Experts of a small language model.
Size: 8 layers, width 128, vocabulary 7470, 28.1M parameters.
Experts: 32 SwiGLU neurons an expert, a softmax router.
Training: a variant of Muon for the experts, 755M tokens, 6423 steps.
Below are experts of layer 2 (counted from 0) of a mixture-of-experts language model. Rows are named router (the router's row for the expert), gate (a neuron's input weights, with its number), up (a neuron's input weights, with its number) and show model dimensions 32-63. Each number is 50 + 15 x the weight over its row's rms, rounded and kept within 0 to 99.
After each expert's rows: a language model's description of what the expert responds to. This comes from a sample of Wikipedia text that the model never trained on.

# expert 56
router:34 59 42 66 42 35 44 47 53 54 34 66 52 58 53 64 40 44 70 37 52 51 55 53 57 50 51 67 72 55 62 59
gate0:72 49 55 35 65 47 68 42 21 56 68 52 30 37 62 73 60 33 63 64 14 21 38 52 61 32 77 55 38 29 60 55
up0:51 21 75 42 79 59 71 48 42 48 57 53 36 39 47 39 47 49 25 40 26 36 59 48 49 25 47 63 53 20 79 86
gate1:49 38 48 60 39 77 54 64 37 35 31 47 65 51 21 22 44 36 51 46 54 63 72 66 53 45 49 55 72 78 41 61
up1:47 38 31 51 43 42 60 44 35 60 49 54 38 57 50 19 40 20 52 45 29 44 27 41 69 48 46 67 83 56 25 65
gate2:56 44 49 47 75 30 58 29 63 41 95 39 63 87 63 84 57 49 62 59 22 32 47 53 50 59 58 69 28 32 60 26
up2:63 21 82 54 99 46 59 51 62 32 70 25 41 53 48 27 45 39 59 25 51 43 64 13 48 40 50 43 31 46 28 57
gate3:62 50 45 64 28 36 55 54 62 55 59 42 42 67 33 56 28 71 39 36 62 36 40 64 38 67 37 60 54 55 56 53
up3:60 36 63 75 45 53 65 60 55 81 60 54 62 43 66 38 31 72 39 55 51 41 57 60 28 56 48 42 52 57 59 49
gate4:57 41 35 54 52 62 33 73 60 68 59 74 41 44 43 31 59 59 27 66 39 54 50 47 51 54 67 53 74 44 46 50
up4:54 60 74 41 45 36 64 45 44 41 56 66 70 38 76 55 50 55 38 19 30 62 28 57 60 64 28 32 37 47 59 54
gate5:61 47 41 44 14 32 55 24 87 55 57 47 59 47 52 50 38 61 40 44 46 44 32 59 35 51 69 50 61 49 94 52
up5:63 40 50 17 46 50 69 21 95 61 46 60 67 50 59 61 44 68 47 72 47 39 38 67 47 45 58 56 61 27 82 69
gate6:58 36 19 39 56 52 43 41 69 56 63 50 24 49 61 46 38 48 87 60 54 42 60 34 28 69 42 22 55 30 54 38
up6:41 33 10 42 81 42 39 45 43 37 57 47 32 56 55 31 72 46 64 50 41 36 45 53 29 51 37 39 61 38 63 58
What it handles: Digit groups forming numbers in measurements, coordinates, times, money and verse references, often before a period or dash, like 62.50, 53:22.

# expert 41
router:38 55 29 47 51 41 34 48 55 47 39 71 62 56 41 48 44 39 51 30 28 65 67 62 70 67 30 64 81 53 60 69
gate0:73 38 54 54 47 57 54 79 60 78 38 47 62 51 46 53 39 61 39 43 63 70 44 56 78 57 36 47 41 70 45 42
up0:33 50 48 73 37 62 82 27 74 37 31 40 53 29 48 62 40 61 44 52 43 57 66 47 46 37 41 52 41 52 45 37
gate1:24 39 48 49 63 36 50 54 39 29 30 47 63 94 44 57 49 68 77 86 18 46 63 36 58 66 47 31 60 43 48 21
up1:47 28 44 54 54 40 65 39 81 52 33 45 50 51 55 47 37 66 45 56 24 71 65 52 46 60 38 28 58 40 56 44
gate2:78 29 61 85 60 52 43 64 60 61 55 37 29 06 50 53 48 61 30 77 61 45 35 48 23 61 54 47 62 61 50 27
up2:38 33 52 76 39 63 67 48 48 37 29 50 46 75 71 63 42 69 73 50 26 51 26 57 79 36 40 44 55 40 57 41
gate3:33 56 61 67 66 29 58 49 43 47 34 34 73 46 67 42 67 47 59 45 52 70 25 61 39 55 37 61 56 32 64 42
up3:34 52 85 42 60 18 40 75 30 48 65 52 48 64 68 39 48 37 59 53 55 69 38 76 63 45 58 38 47 35 31 56
gate4:42 65 61 71 30 31 44 64 69 36 63 51 55 63 61 38 46 50 44 42 69 61 41 68 44 57 50 39 52 42 41 47
up4:68 54 43 71 56 80 55 38 61 26 46 58 53 51 13 37 66 50 71 50 26 40 71 45 57 65 44 45 46 38 56 74
gate5:19 38 46 31 39 43 54 43 34 33 56 40 54 50 51 48 74 57 42 39 38 39 35 30 66 37 71 52 56 68 48 64
up5:60 50 51 72 42 39 57 78 23 43 28 41 56 59 75 12 50 44 62 33 71 32 44 68 81 31 64 43 71 49 34 28
gate6:18 74 60 67 26 70 50 56 34 51 61 65 54 46 41 35 47 57 46 28 50 36 64 52 54 68 46 56 34 29 26 23
up6:49 54 17 59 16 41 57 58 58 45 33 32 55 50 45 54 12 38 73 42 65 37 45 49 43 35 57 51 39 46 53 74
What it handles: Digit chunks inside numbers, above all geographic coordinates in degrees, minutes and seconds, also temperatures, ISBNs and years.

# expert 52
router:39 34 34 74 47 28 34 43 50 65 50 60 42 66 37 51 25 56 59 22 43 44 40 47 28 62 46 27 54 77 68 78
gate0:53 60 45 56 56 80 41 47 34 45 61 53 28 31 58 59 50 48 41 75 36 32 21 47 58 42 63 71 22 43 58 65
up0:39 64 37 51 65 59 87 39 51 41 33 48 24 52 42 12 51 70 52 44 58 60 36 72 38 54 39 38 52 68 40 67
gate1:57 58 59 43 28 62 21 41 53 47 40 48 10 62 40 70 49 23 52 35 56 65 40 60 95 64 53 61 18 40 54 58
up1:53 49 35 56 53 17 60 64 51 48 53 49 76 70 49 30 45 83 52 36 45 50 55 54 31 46 56 60 95 50 45 46
gate2:51 62 53 67 60 70 36 61 70 38 62 21 70 63 63 49 37 47 37 51 50 43 34 48 40 49 57 45 04 36 68 38
up2:56 70 37 45 59 31 62 40 54 61 60 41 32 56 49 63 65 34 76 57 29 28 44 46 66 33 40 55 70 61 25 63
gate3:55 69 39 52 68 51 56 43 59 81 56 56 56 72 55 72 67 53 55 51 56 55 59 35 50 60 72 58 32 66 41 55
up3:50 60 40 38 42 65 50 55 62 61 67 32 53 68 65 54 48 52 49 37 64 52 66 53 31 71 62 56 57 65 22 41
gate4:58 61 60 39 28 39 38 57 62 49 62 36 64 56 74 83 65 48 53 63 42 50 49 78 54 35 71 63 50 41 25 32
up4:41 73 69 32 63 55 62 55 51 28 43 52 40 49 60 29 48 58 44 65 48 73 48 66 11 33 42 57 68 32 41 60
gate5:29 40 55 49 45 49 40 27 42 46 57 65 35 53 51 63 65 50 43 61 47 48 50 41 78 26 55 58 70 48 28 75
up5:16 63 26 58 47 82 39 41 48 44 38 62 47 58 49 53 54 42 31 65 47 45 42 68 66 22 46 57 37 66 47 66
gate6:55 50 60 47 47 52 48 80 43 53 47 27 73 19 57 45 42 41 37 61 28 55 52 38 42 72 38 90 38 31 53 50
up6:66 52 47 47 73 72 68 43 45 32 59 58 52 64 49 58 45 60 52 30 54 44 64 56 49 35 75 12 55 51 58 45
What it handles: Slash between paired words or values such as and/or, inclusions/exclusions, percentages, and IPA slashes; also hyphens, #, CD, TV.

# expert 48
router:36 21 48 82 63 50 44 53 39 74 57 69 75 58 57 37 18 60 43 19 62 32 52 46 55 48 48 22 50 61 66 77
gate0:28 47 55 52 45 56 64 47 61 51 41 67 48 64 46 64 50 51 48 68 58 49 43 59 50 86 62 42 27 50 50 46
up0:42 63 31 54 33 63 27 51 52 37 40 58 56 48 33 67 43 76 31 60 71 53 81 55 61 61 74 51 61 51 40 76
gate1:56 70 66 46 47 69 36 34 52 32 46 52 30 35 66 42 76 69 49 55 30 22 43 11 41 61 51 71 15 27 49 62
up1:32 52 59 37 35 38 54 38 37 26 41 43 30 72 54 53 46 42 85 46 45 53 47 46 37 28 41 59 40 40 40 41
gate2:56 66 43 63 55 56 25 17 40 13 52 38 47 43 47 58 53 72 29 32 50 38 45 65 39 44 29 67 64 30 13 51
up2:55 64 63 47 41 40 48 49 59 54 00 35 32 61 45 43 73 47 47 40 60 79 60 63 38 53 46 59 33 50 58 55
gate3:56 35 60 54 32 67 50 87 71 50 68 41 41 43 36 31 54 31 79 68 52 64 54 21 39 54 58 51 46 41 56 41
up3:55 13 61 79 44 42 68 76 66 53 62 48 61 61 54 40 24 50 44 38 45 44 46 50 65 73 62 47 66 69 87 54
gate4:78 37 63 41 34 89 40 56 71 34 47 66 35 76 50 52 64 50 56 61 33 64 42 48 39 44 52 31 70 48 53 34
up4:38 64 32 34 56 20 45 52 55 45 75 24 54 52 53 50 54 35 49 76 14 42 17 44 60 35 66 79 41 46 47 47
gate5:47 27 55 25 58 47 46 54 46 56 87 34 34 49 30 77 45 43 69 70 62 59 18 37 66 63 39 68 25 29 54 52
up5:39 61 51 41 50 35 61 35 36 33 78 67 28 51 53 32 43 42 37 61 43 62 33 35 47 25 59 59 38 23 89 72
gate6:33 48 45 44 55 72 43 59 55 79 59 73 41 92 56 65 31 43 51 62 47 72 33 44 45 47 50 43 59 45 25 39
up6:37 39 51 68 64 55 26 73 50 64 76 31 45 57 51 41 12 55 60 32 36 57 63 29 48 55 44 62 48 52 37 49
What it handles: Capital letters or first name pieces right after a hyphen, ampersand or "and" in names, as in Jean-Baptiste, Emilia-Romagna, Al-Nahda, Treich-Laplène.

# expert 25
router:56 74 29 34 33 22 61 42 39 26 49 17 31 36 46 37 58 60 70 53 33 58 71 56 71 49 24 42 44 58 58 69
gate0:22 63 59 59 50 47 60 67 67 33 22 55 42 36 69 68 79 45 50 47 53 63 54 86 81 76 57 73 66 30 67 43
up0:32 35 35 44 66 57 36 62 51 64 52 56 66 45 40 38 63 32 39 38 28 53 45 62 47 34 34 48 43 68 58 57
gate1:47 57 49 55 56 38 32 80 51 44 57 56 48 59 51 59 80 42 54 63 26 50 40 63 78 59 69 57 58 34 50 27
up1:45 55 41 55 40 52 37 68 39 85 64 47 51 24 56 59 61 56 70 80 54 55 70 48 42 35 34 46 56 37 37 22
gate2:60 33 58 44 43 48 41 51 51 09 53 32 63 45 31 63 83 52 67 25 43 29 27 35 35 53 73 64 36 70 48 37
up2:49 25 51 73 34 52 44 53 78 25 60 21 67 63 46 45 70 66 81 71 49 46 32 46 41 35 71 44 46 59 48 51
gate3:61 58 45 25 43 27 27 39 59 47 56 61 58 42 62 62 41 43 56 55 47 44 32 17 51 69 57 23 34 39 06 67
up3:63 29 52 52 50 70 74 50 58 32 39 46 46 44 33 42 75 45 70 46 67 60 76 70 50 32 73 83 52 68 78 42
gate4:75 68 20 50 32 55 54 49 63 48 60 51 51 46 39 38 60 26 33 42 46 70 35 37 45 70 65 57 25 56 51 52
up4:55 65 33 51 42 37 76 52 46 57 40 32 66 21 37 39 63 37 69 55 46 64 79 87 64 56 33 63 28 71 63 31
gate5:26 30 41 37 54 51 57 64 52 57 41 59 33 36 68 63 46 47 39 71 43 43 18 72 41 72 43 56 49 39 33 20
up5:51 33 46 40 55 47 78 46 42 62 27 47 40 24 68 67 38 55 26 60 43 72 37 33 50 79 41 42 20 51 51 33
gate6:50 74 32 61 65 44 20 68 37 37 65 32 43 56 63 52 64 59 63 31 50 53 69 48 47 38 22 48 53 30 75 17
up6:58 33 39 58 49 50 54 60 72 77 40 37 65 48 92 61 90 49 40 45 43 34 51 28 40 53 56 52 57 61 32 40
What it handles: Forms of be, have and modal verbs right after a subject pronoun or noun, such as it had, family was, would have.

# expert 11
router:42 37 22 62 90 27 48 30 42 37 67 65 76 76 65 60 33 51 40 25 61 48 60 78 40 58 44 29 49 42 67 75
gate0:69 28 38 10 66 42 36 36 41 42 45 30 39 54 59 71 37 55 77 63 54 56 51 65 48 91 34 35 49 60 44 48
up0:31 29 75 55 44 31 48 45 36 66 44 65 42 46 40 45 55 27 52 36 40 41 28 44 24 22 33 82 49 32 52 56
gate1:47 45 36 25 51 70 64 67 52 56 43 57 55 72 85 41 46 47 52 58 39 63 60 60 75 53 52 66 43 31 68 58
up1:55 55 50 57 57 56 53 32 67 42 44 12 40 55 29 60 70 68 63 28 76 46 40 45 60 40 39 96 50 40 50 37
gate2:52 35 50 35 45 63 49 67 35 76 58 68 26 60 73 52 48 54 59 59 56 73 22 50 65 49 46 45 60 55 46 24
up2:54 24 52 47 45 30 35 44 52 53 08 38 58 32 33 45 60 71 12 42 44 32 18 54 49 50 51 41 32 53 45 73
gate3:36 82 52 39 39 54 45 43 78 68 59 33 54 39 39 61 43 60 58 52 50 44 62 69 62 58 64 73 46 38 30 38
up3:82 56 53 51 60 50 42 32 81 31 43 53 37 46 56 72 59 72 59 58 48 63 59 35 67 61 54 30 47 73 72 65
gate4:34 33 44 62 49 49 42 43 34 66 56 66 57 56 65 69 58 51 67 60 73 72 42 52 36 41 43 31 53 38 41 33
up4:44 54 47 58 66 33 63 57 27 51 28 39 39 42 51 25 42 27 65 54 46 43 39 70 50 59 51 47 31 56 64 57
gate5:49 53 51 32 55 66 32 36 49 36 21 72 40 53 45 49 55 60 55 66 50 45 29 61 40 42 60 73 75 40 54 48
up5:48 37 92 36 75 41 66 23 41 38 44 69 22 66 70 63 50 54 46 59 54 74 49 41 61 26 52 20 68 30 50 66
gate6:34 60 62 47 67 58 20 24 53 54 52 41 44 57 73 68 39 62 25 51 25 58 67 76 41 48 91 71 52 37 46 47
up6:23 35 91 67 67 52 41 85 45 90 64 73 56 42 53 77 31 67 60 56 50 45 24 61 59 57 67 38 75 39 55 26
What it handles: First word pieces of capitalized proper names, especially sports teams, places and surnames, such as Pan(thers), Se(ahawks), Cong(ress).

# expert 23
router:40 53 33 47 48 58 44 54 33 57 54 79 54 41 47 42 26 64 68 38 50 64 42 64 18 69 46 26 29 59 60 64
gate0:65 37 47 35 75 58 79 40 32 57 57 35 70 67 31 70 69 50 61 38 45 57 54 23 56 42 45 60 08 47 63 40
up0:64 16 48 99 53 65 68 51 45 34 59 29 51 37 25 39 57 56 39 34 37 47 82 53 54 36 50 41 60 57 39 68
gate1:58 59 49 45 56 72 82 42 63 73 87 26 55 41 43 48 60 59 64 60 34 37 69 31 46 81 49 65 25 79 54 41
up1:39 33 61 50 65 45 40 61 41 48 75 56 53 53 64 38 69 65 33 47 30 44 34 45 43 53 67 54 49 22 58 46
gate2:44 59 59 38 37 43 62 60 52 82 44 28 43 60 49 77 73 33 68 74 31 69 71 48 37 50 63 65 19 39 39 08
up2:14 44 56 40 48 41 60 49 36 61 59 52 64 45 74 54 44 62 76 61 41 44 76 63 45 67 40 63 46 62 55 47
gate3:57 61 70 52 49 19 38 49 69 65 55 53 69 68 57 83 44 59 59 73 25 37 38 66 51 46 38 54 56 55 38 40
up3:58 32 55 58 54 89 60 54 58 86 49 40 40 53 34 19 46 53 26 76 30 56 50 31 70 54 34 42 54 65 59 61
gate4:62 67 50 27 43 55 52 73 55 62 59 55 38 44 57 64 61 40 58 53 30 84 52 81 76 57 65 64 62 42 43 42
up4:36 47 47 47 74 49 24 45 77 37 38 69 18 47 34 59 74 47 65 50 41 39 58 34 36 59 43 60 16 51 38 53
gate5:58 37 56 31 23 78 54 34 34 20 61 52 42 11 60 34 64 39 68 38 53 25 57 40 74 54 28 41 33 33 45 55
up5:18 44 49 73 43 29 64 38 61 46 48 46 59 70 68 60 65 82 54 45 46 65 37 65 69 42 56 63 66 55 63 57
gate6:40 33 39 51 31 37 51 69 79 56 50 53 56 48 56 45 60 49 73 56 53 49 49 43 57 56 29 19 32 44 52 50
up6:60 25 37 44 76 58 63 40 17 51 51 47 32 80 31 33 50 49 40 67 53 34 39 46 35 07 49 59 46 57 55 57
What it handles: Hyphens joining parts of compound words and modifiers, such as pedestrian-only, follow-up, so-called, with occasional slashes in and/or.

# expert 30
router:59 17 66 44 64 58 50 43 35 86 67 80 56 34 53 54 31 56 63 67 37 36 47 45 33 58 66 30 60 32 88 52
gate0:35 48 68 37 77 60 24 45 55 22 69 73 57 52 43 39 47 68 43 64 55 41 81 50 59 39 66 54 51 59 41 24
up0:50 57 83 41 41 39 34 47 60 51 75 53 55 64 25 58 62 71 10 61 48 77 53 38 39 51 52 34 63 47 53 43
gate1:59 62 50 53 54 19 59 59 25 66 47 62 65 48 58 56 47 68 37 50 72 13 63 56 22 36 44 56 55 62 48 61
up1:52 21 50 56 51 69 50 42 52 40 56 63 68 61 42 50 20 48 37 47 32 38 25 41 67 43 55 45 20 47 59 40
gate2:42 37 49 47 56 58 64 81 55 50 47 45 39 67 66 38 48 68 46 62 29 60 51 50 75 31 39 39 47 36 27 22
up2:44 80 45 43 57 47 25 38 44 65 70 52 64 70 50 55 43 49 66 39 52 40 63 41 38 65 67 41 49 79 45 51
gate3:47 59 80 43 64 51 39 37 32 30 62 47 28 48 64 66 58 50 90 56 29 32 65 75 32 49 65 33 26 32 44 47
up3:26 34 41 69 57 52 57 52 45 59 46 43 71 43 24 34 43 44 21 50 33 31 50 33 65 54 49 58 68 63 54 50
gate4:33 49 70 79 64 60 34 39 42 56 50 48 74 53 74 44 57 52 31 34 53 64 66 65 51 75 48 31 50 67 29 40
up4:71 47 65 42 54 33 83 50 51 65 29 42 36 46 39 48 67 45 33 76 25 61 15 57 39 22 43 51 49 43 56 63
gate5:66 75 47 84 43 54 44 54 43 31 48 49 58 31 47 42 56 41 49 43 48 56 69 41 67 49 57 49 59 46 37 17
up5:45 56 43 61 62 35 54 51 46 48 40 54 72 54 59 46 50 45 55 63 35 68 41 29 46 68 59 60 54 36 63 08
gate6:75 45 40 65 58 57 63 56 47 54 59 44 31 68 28 66 42 55 40 43 30 37 22 45 75 47 28 42 80 46 61 41
up6:57 46 45 36 52 41 31 55 54 41 57 59 48 64 70 24 71 41 64 56 64 61 62 53 46 51 57 40 33 43 35 74
What it handles: Inner pieces such as pro, inter, omet, ear inside long words and names, as in Cy-pro-heptadine, kil-omet-ers, Med-iter-ranean, reci-pro-cates.

# expert 3
router:48 38 34 50 25 27 50 36 65 45 75 69 33 67 61 47 25 66 58 52 42 56 60 58 43 51 52 67 32 18 64 65
gate0:52 48 44 52 59 63 35 46 02 39 75 50 65 69 31 39 31 46 65 44 72 48 57 62 33 38 61 51 69 37 35 90
up0:67 64 29 29 58 50 79 56 39 47 39 65 45 43 42 29 32 70 31 64 29 52 56 58 72 45 50 59 84 73 87 59
gate1:60 10 69 47 62 52 52 46 21 67 55 49 63 31 41 48 33 32 45 46 44 61 55 41 53 36 54 75 52 55 42 65
up1:35 54 53 43 57 43 72 52 75 24 56 46 53 30 46 42 65 66 48 62 31 50 59 30 67 46 44 40 50 24 67 63
gate2:80 40 32 61 65 56 34 51 58 37 66 22 70 63 76 42 74 66 65 32 60 19 66 70 86 52 38 31 41 48 44 73
up2:27 59 68 24 44 61 75 77 74 59 63 50 17 51 25 43 39 53 67 56 63 85 59 44 26 50 36 77 40 49 40 17
gate3:16 31 51 25 49 48 64 13 60 31 50 38 55 55 70 61 59 64 27 59 19 63 40 48 46 29 39 42 38 46 51 59
up3:86 44 20 56 48 60 51 64 48 48 56 52 56 50 29 31 38 29 68 52 77 34 55 39 36 55 55 62 56 57 36 40
gate4:35 48 50 37 49 32 71 57 82 75 49 48 34 63 40 50 73 67 36 29 51 55 74 38 84 71 54 56 81 69 70 44
up4:40 61 68 40 63 42 51 53 29 36 45 47 69 38 48 57 33 40 46 54 37 38 00 34 39 68 31 47 46 32 54 36
gate5:64 51 58 54 52 41 64 47 60 58 73 37 58 65 64 65 54 53 41 64 55 30 53 73 84 68 59 38 37 18 60 68
up5:52 38 74 56 26 51 50 45 57 60 49 32 50 49 48 66 51 43 30 42 40 38 61 60 73 47 30 21 25 42 60 67
gate6:32 69 22 45 56 60 62 30 73 60 53 33 32 45 41 49 44 24 39 15 44 48 68 66 81 51 58 61 81 51 26 40
up6:43 47 75 21 59 31 60 25 52 59 42 48 56 20 47 56 39 63 47 59 81 56 63 19 59 56 47 29 61 73 46 60
What it handles: Closing word pieces like en, es, ers, ing, usually followed by punctuation, as in Turkm-en-istan, rout-es, championship-s, Gold-berg-er.

# expert 39
router:44 52 52 56 42 52 32 46 42 61 56 70 29 48 63 77 32 65 73 44 76 45 61 54 60 49 59 35 44 38 47 66
gate0:47 58 80 56 55 34 48 38 63 51 26 71 23 54 63 21 46 66 35 62 47 47 55 35 72 18 49 36 65 59 24 55
up0:65 61 46 54 40 82 44 68 43 55 57 54 53 58 19 51 16 49 33 45 72 54 42 47 20 78 54 61 39 59 46 66
gate1:60 27 58 45 62 56 57 80 64 50 33 18 25 55 92 50 49 39 58 61 69 67 16 55 87 81 62 43 91 49 74 74
up1:57 42 64 51 66 76 46 60 62 26 35 34 51 34 66 44 46 55 43 47 71 68 45 51 88 80 62 41 58 71 64 93
gate2:70 64 45 46 62 64 59 32 30 59 56 63 55 65 55 50 24 60 56 54 46 46 38 83 40 38 59 45 58 52 40 87
up2:58 87 57 46 37 32 21 68 59 72 64 43 49 67 60 33 48 55 34 54 40 42 37 80 60 46 61 43 71 31 48 75
gate3:44 46 63 58 56 67 77 51 60 31 47 52 52 37 72 30 57 63 42 29 60 13 39 42 79 64 40 56 24 57 67 55
up3:47 43 51 48 49 41 47 40 40 45 55 36 48 37 46 60 30 45 45 46 55 50 52 33 31 38 52 65 58 59 54 54
gate4:30 32 62 51 44 49 49 61 59 57 50 39 47 83 28 73 61 69 42 50 57 28 39 51 84 38 70 39 62 55 49 88
up4:57 32 58 75 73 52 21 46 44 48 64 42 53 58 58 46 40 34 46 56 52 35 29 45 41 72 47 59 52 44 21 46
gate5:56 51 55 90 37 84 59 48 62 37 65 60 48 37 58 51 53 46 47 66 67 58 42 41 48 55 77 71 46 65 43 70
up5:66 63 65 57 39 72 49 49 57 47 68 47 50 30 27 59 59 38 63 57 43 17 41 28 56 67 57 78 53 60 39 57
gate6:59 35 43 68 68 21 61 39 56 60 64 61 62 40 47 63 53 51 66 74 21 51 50 56 44 52 57 36 32 32 54 46
up6:56 45 39 43 45 25 53 42 40 52 52 61 45 59 50 59 45 16 88 75 61 42 78 61 57 43 47 73 48 68 53 42
What it handles: Middle or final syllables of names and words after short pieces like Sh, Mo, Tak, such as Sh-or-ts, Sh-opp-ing, Kossak-ow-ski, Snow-don.

# expert 7
router:41 41 27 58 61 34 33 53 43 70 74 62 90 57 49 68 37 68 34 40 43 31 66 64 63 75 62 35 55 36 70 69
gate0:42 46 68 47 49 63 68 75 62 71 66 39 55 60 61 45 49 62 37 53 59 39 59 37 42 65 51 66 22 76 60 66
up0:52 62 58 49 28 35 42 60 47 73 53 56 23 40 68 54 67 34 75 41 37 68 48 70 63 48 35 64 72 58 67 54
gate1:56 56 53 44 30 32 39 36 47 75 54 59 30 77 60 56 52 52 31 51 36 44 46 57 46 43 48 52 68 71 65 37
up1:51 54 40 27 69 19 39 64 52 74 59 37 46 49 75 52 50 56 35 62 48 53 42 78 59 67 43 49 56 65 63 44
gate2:54 47 54 38 62 37 69 57 68 55 55 41 79 43 76 56 64 35 89 16 34 66 65 50 46 61 55 70 33 33 54 38
up2:43 49 41 59 49 59 52 62 59 40 57 30 52 63 63 32 03 74 26 15 66 59 70 72 26 67 51 61 49 43 53 57
gate3:28 13 66 72 50 69 37 70 43 54 55 54 66 45 47 25 37 54 48 57 69 72 35 52 46 41 50 58 49 32 42 62
up3:47 55 38 64 34 23 35 28 41 37 68 47 73 61 51 19 36 40 62 41 28 37 41 36 58 27 69 67 61 42 57 60
gate4:70 59 52 37 61 62 50 36 30 43 55 41 85 29 56 59 57 15 33 62 27 52 30 45 51 50 31 77 54 57 55 39
up4:49 51 67 48 74 47 54 57 40 59 46 45 43 19 46 36 49 66 58 53 66 53 77 55 56 57 30 37 37 44 60 53
gate5:62 64 31 66 39 78 35 48 58 54 63 55 62 58 49 68 69 50 28 73 46 45 30 73 67 53 61 57 49 38 35 62
up5:61 63 38 83 31 61 25 72 81 60 80 55 49 61 61 68 43 68 41 66 59 53 32 50 34 65 72 46 63 23 61 45
gate6:51 53 43 21 62 32 58 45 57 51 63 42 74 54 21 42 72 38 50 24 40 63 43 79 60 38 82 49 44 37 24 65
up6:45 44 44 74 51 66 47 56 42 34 14 59 26 49 54 65 20 70 43 71 35 40 59 21 54 69 12 57 48 57 70 41
What it handles: First capital piece of a word at a line or field start, in taxonomy lists, infobox fields and headings, such as Ad(ephaga), Vill(age), Sec(ularism).

# expert 32
router:51 64 49 22 54 48 43 47 56 65 58 37 41 46 24 86 73 64 53 40 54 40 41 78 66 64 59 55 39 53 71 62
gate0:64 76 46 62 56 27 58 86 51 46 68 59 47 27 59 20 27 69 40 62 37 58 19 74 53 33 48 67 45 32 42 44
up0:73 15 51 35 61 69 07 31 34 24 52 52 66 73 41 58 51 55 30 52 62 31 70 49 53 51 35 16 51 37 68 72
gate1:32 58 45 55 94 59 41 46 68 36 33 37 63 40 46 39 48 51 56 57 42 39 39 29 49 35 56 48 69 51 24 59
up1:35 64 44 45 39 59 71 63 53 57 47 61 51 66 54 49 36 42 54 50 15 49 29 62 19 48 55 54 29 36 58 36
gate2:35 37 61 41 39 59 34 51 31 60 55 50 84 48 65 76 55 41 33 56 58 50 19 41 32 66 61 47 42 74 61 45
up2:43 39 65 50 30 45 35 60 54 38 53 33 72 38 56 49 34 30 33 47 39 68 23 46 73 88 59 67 57 43 59 46
gate3:45 68 42 67 53 49 84 46 46 50 18 32 38 47 66 78 69 43 51 73 47 61 56 38 72 53 33 93 43 56 54 58
up3:54 66 44 80 45 48 45 30 24 51 35 60 71 44 79 42 45 58 47 32 44 38 45 72 55 69 43 49 29 53 42 49
gate4:44 27 38 73 40 71 70 15 34 72 49 42 75 66 83 59 61 73 32 48 39 69 39 32 49 85 53 59 51 65 19 66
up4:50 67 66 51 40 63 66 57 45 68 48 33 59 47 48 35 48 77 55 61 76 48 37 21 29 69 54 16 55 55 46 61
gate5:55 51 48 30 44 36 75 47 68 66 71 44 41 64 46 44 50 39 49 59 65 64 56 54 41 71 57 39 51 47 21 30
up5:47 58 73 47 50 36 42 39 57 39 31 60 70 58 55 54 72 67 69 46 35 49 31 50 51 58 29 44 31 39 47 66
gate6:36 46 59 39 68 47 15 70 69 51 57 52 73 67 38 42 58 48 41 12 30 39 63 51 56 62 14 54 39 62 44 38
up6:32 59 32 48 75 65 38 65 45 66 59 66 63 45 53 39 57 36 56 41 34 39 73 39 41 36 45 36 39 28 43 63
What it handles: Prepositions and linking words following a verb or comma, especially with, by, into, as in divided into, joined by, along with.

# expert 18
router:51 52 29 49 42 58 83 53 65 69 61 67 33 62 48 73 26 52 21 66 47 28 75 24 65 40 67 42 38 31 64 56
gate0:62 40 49 79 62 62 53 61 36 47 66 26 49 52 69 45 25 41 56 44 53 75 42 51 62 47 46 51 65 31 46 36
up0:67 44 59 77 59 50 61 16 32 65 76 34 49 59 52 62 36 61 35 36 66 20 50 42 50 24 57 50 57 52 56 74
gate1:54 51 55 65 55 19 35 53 37 36 50 63 43 30 37 36 49 45 54 43 45 50 60 57 37 32 64 45 48 75 36 80
up1:23 45 76 59 52 37 40 38 35 28 44 52 57 49 62 55 55 82 34 40 63 63 41 27 59 49 36 50 44 69 40 33
gate2:60 62 44 31 90 62 56 70 44 49 79 50 56 57 48 55 45 27 64 66 18 39 32 49 68 42 50 14 54 32 36 44
up2:29 51 41 54 21 29 40 56 43 67 12 55 71 68 28 84 76 42 66 41 77 60 39 53 34 48 54 54 43 29 57 61
gate3:42 57 40 48 29 23 83 80 67 47 50 64 40 45 25 65 44 46 29 36 43 52 63 65 38 55 65 74 52 51 43 62
up3:65 44 28 39 79 66 57 13 27 47 51 53 47 62 64 34 66 45 74 69 42 72 36 50 79 39 43 25 47 40 77 47
gate4:48 83 29 58 74 92 30 29 51 24 65 28 48 58 50 40 67 44 56 65 57 37 62 22 43 53 66 47 42 41 57 41
up4:44 55 40 42 53 25 61 67 52 47 60 61 79 40 61 50 64 60 41 35 45 50 58 68 82 53 37 90 65 74 47 54
gate5:55 48 59 44 73 50 45 71 30 56 45 45 48 48 45 47 79 41 45 53 40 31 34 50 88 50 64 21 27 28 63 52
up5:51 52 50 67 35 44 00 58 56 52 55 36 53 63 42 57 58 56 52 53 49 55 70 46 23 23 45 60 93 48 46 40
gate6:59 63 25 62 35 62 46 69 48 31 53 43 69 35 41 49 49 49 17 39 69 54 35 56 56 36 36 45 23 40 38 41
up6:41 14 66 42 39 83 37 65 38 69 49 52 31 50 41 55 57 54 56 78 71 63 49 70 52 52 74 47 43 76 55 57
What it handles: Short mid-word fragments in proper names and technical words, often after a capital letter, as in L-ic-ense, Laz-zaro, Ed-mon-ton and taxon names.